config = dict(
    n_experts=128,
    experts_per_token=6,
    d_expert=48,
    d_shared_expert=0,
    normalize_top_k=False,
    tie_word_embeddings='early',
    beta1=0.95,
    max_seq_len=1536,
    max_steps=8263,
)
Below are experts of layer 5 (counted from 0) of a mixture-of-experts language model. Rows are named router (the router's row for the expert) and show model dimensions 0-159. Each number is 128 + 32 x the weight over its row's rms, rounded and kept within 0 to 255. Numbers have three digits each.
After each expert's rows: "comes after" lists some tokens at least twice as common just before its tokens as in all text; "comes before" lists some tokens at least twice as common just after its tokens as in all text. This comes from a sample of Wikipedia text that the model never trained on. Tokens count by the router's weight.

# expert 121
router:115092156135150121137090067158127112058126079164151078118104227130103113152178143115143086176138095159159134126158188179162126087081137146139166082120096126085133140084135139123143137105155142118122082103156125131107112179068132111140139153152099127139112196082079081157135115090077154125098109117130110098133156084172143109118110064133147114117139164110090126118090090100053140166168118110137146136175203139161112138138107033139103088136145162135176158175146181170128145119136186
comes after: "\n", ")\n", "2", "3", ".\n", "0"
comes before: " ", " \"", " •", " D", " C", " The"

# expert 115
router:128083164121123110118128111135137099091084123191176088136108177121130097137152157113107097128077168123107151120086155180091128131095132121142185039087050077087165128131140083093136113048149143096070105118179139115109088081177180106157169084168148122119157138122117123114143114131095153102102055138178110138144109084156130068143120115113141118103117163140098168140089104113100143156128152116140211123125132176149087100092153086152069116154164176117189071168107130086098127137151144
comes after: " ", ".\n\n", " |\n", "\n\n", " (", "202"
comes before: "0", "6", "5", "4", "1", "2"

# expert 12
router:133082127120139092175119160167136108059104148182133104135120133114150065148151138071130082136127095194167082139097157132114160119067164152134158067142108100138178125150128111128160096137116131099119088102174106119064101145093167113156112118170089059145113187084124111165144155085100127096142108159152105132161156129130097092111159143127166085116095199129170129117118041099111150165135075173114228112139146154136127123106156106166143079108131140133152096163115116085069170067161156
comes after: ")", "0", "1", "4", "\"", "5"
comes before: " ", " a", "000", "–", " which", " —"

# expert 62
router:081071156121136140144111075118113114126165134139109100155101128163148121105112125133093123185173106189119107134097130162124115141070199083091142107098109149099195133140140111100120142144105144060108090171159086159050066136154173163131127075131084128158079135110136145146170172106126107144146112109127059110194100092118148105095131080130186130086086119142116190101148070105088135171120108116155109108107164134134105121121137117217151145108156182074106079179125090132088119071149164
comes after: " ", " in", " to", "\n", " It", " it"
comes before: "-", "0", "1", " a", "2", "3"

# expert 86
router:111119096145108099117131102154125115083123172185137128128105144155126108079163167087123109166136101135164076123066192149165166158094149164125160137136113132144129153122169080091185099110111088116136062106150076142108065159148129034132132141100076134153098165123178115114149101142039181134118096123164106174154125099167132105179100079145147101145138134175167138129125100081092127135128082121157164079124126153188083173180124102173081139134145188148112127180127141121139180068098100
comes after: " |\n", "\n", " on", ".", ")\n", " in"
comes before: " ", "201", "202", "200", "196", "198"

# expert 97
router:097080151188138130089103074150097097128175132199161138147105157123154132118157155102114134189182124161132127127122095127129152102088109140089199095143141148098123107128148104112141136120106084132085118108125157142109118132089108121152133158133119085104161159146073113129153088087116135089095160130082075133143131137139074068071161111089174088078145150108128152053133090108112161155204141188127141103158188098137103139146126126147199141128119136160182133147135173112038149042153062
comes after: " |", " of", "-", "|", "%", ":"
comes before: " the", "201", "200", "1", "202", "2"

# expert 14
router:111100107098128111157070123142111113110141191148174161117113105145174057108177124106120102166113144131159129088100192132140146133134143116084152102133119131060174106127136144123140120121082132103112114089140086173129089181104209050111136159145078074120051147078134119147121103108069155115075127127183110136136098113141084133151150071078150128129083145160183113093113055117113145127114152134107154074181182183137107136145133125165165113096153170104170070195120153122096107086137112
comes after: "1", "0", "2", ")", "5", "4"
comes before: " ", "==", "|", "=", "===", "The"

# expert 49
router:119119114121105088163137122168097106108143142142105126166122143128134075129124195103143068148125108156105102134076122139116117156072168172162125090090113133123135145122136167117178135083127110126115095106144091108080048133109180066209091118129110062132102181097137181113126139127103088098148146125178101141173139144154126077145153130111152078141105159149076180107147061057079109144156107165134160090128185112150121057125146100186137122082181137102174069145074140090077113098154123
comes after: " ", "0", " (", "1", " was", " $"
comes before: " |", ".", "–", "0", " to", " |\n"

# expert 75
router:053082121101114087137105114124097070124124109110106147146113126151117089074162129118113100185183077164133102158087145148150140102121151164084181073129107143038138156091156138113113114132090091149123032115156112161110077137081152098152109115132124120121104132061096106153154126122141138043138103151139091091169148096129103106088118104151190116095128161111121150109151124100079125123135097178170137099139156117161134091087147098140138083160185173134130151153127182131061140031154157
comes after: " ", " to", " on", " New", "qu", " would"
comes before: " ", " be", " City", " used", " Phylum", " able"

# expert 32
router:114042089104119113168119087144112097128148096144142090171115143138165082075152186129083089189124107160118153103102140139122133148111104148148159124066057157126150113173092161117221118108065127105142090152177056108123058128063163090157120144090105056126111170103135158151128113097087172170105088132175097136124093113150133093111142118073149108152148129151132110102157108056104119150147165077149155144120168152181116160091104129166106113122168123124163121133128189115097155119161099
comes after: " ", "0", " he", "1", "ing", "%"
comes before: " ", "|", " the", " a", " as", " —"

# expert 79
router:115091127155104118121119064161122107096127150201155062152115134149153142133195167139153097176151123122190176108108147153097137156115142163100182135110141163111159184150144178139141119096090152104084109117137142143088074112135167052198119097104112107144064129113146155174146119100132136101108095171182083089140140103157154073125128108107173095156096156168076109124102148059091136148152096108158186099191174147140081122152121064119133057120165122121165088108126151109115141106188116
comes after: " |", " ", ",", ".", "199", " W"
comes before: "1", "2", "0", "3", "201", "4"

# expert 8
router:101082157112154095208134095164106127068118157139119108147101109160110128112181165066106120187122128231164076180105154188174133090062143137085133110109083104115137103125128148198120106103149153127091085094132122129076122139125147087116091100152073104176093140054174142120177126122080076073096128146174166133154105125102103117139149102103150128110127159161155180109168115095068153129141136125143175107167135170135120100107150129142132106105162165150138143206099131087135141101152128
comes after: "0", "1", "2", "4", "5", " in"
comes before: "-", " ", "|", "==", " The", "The"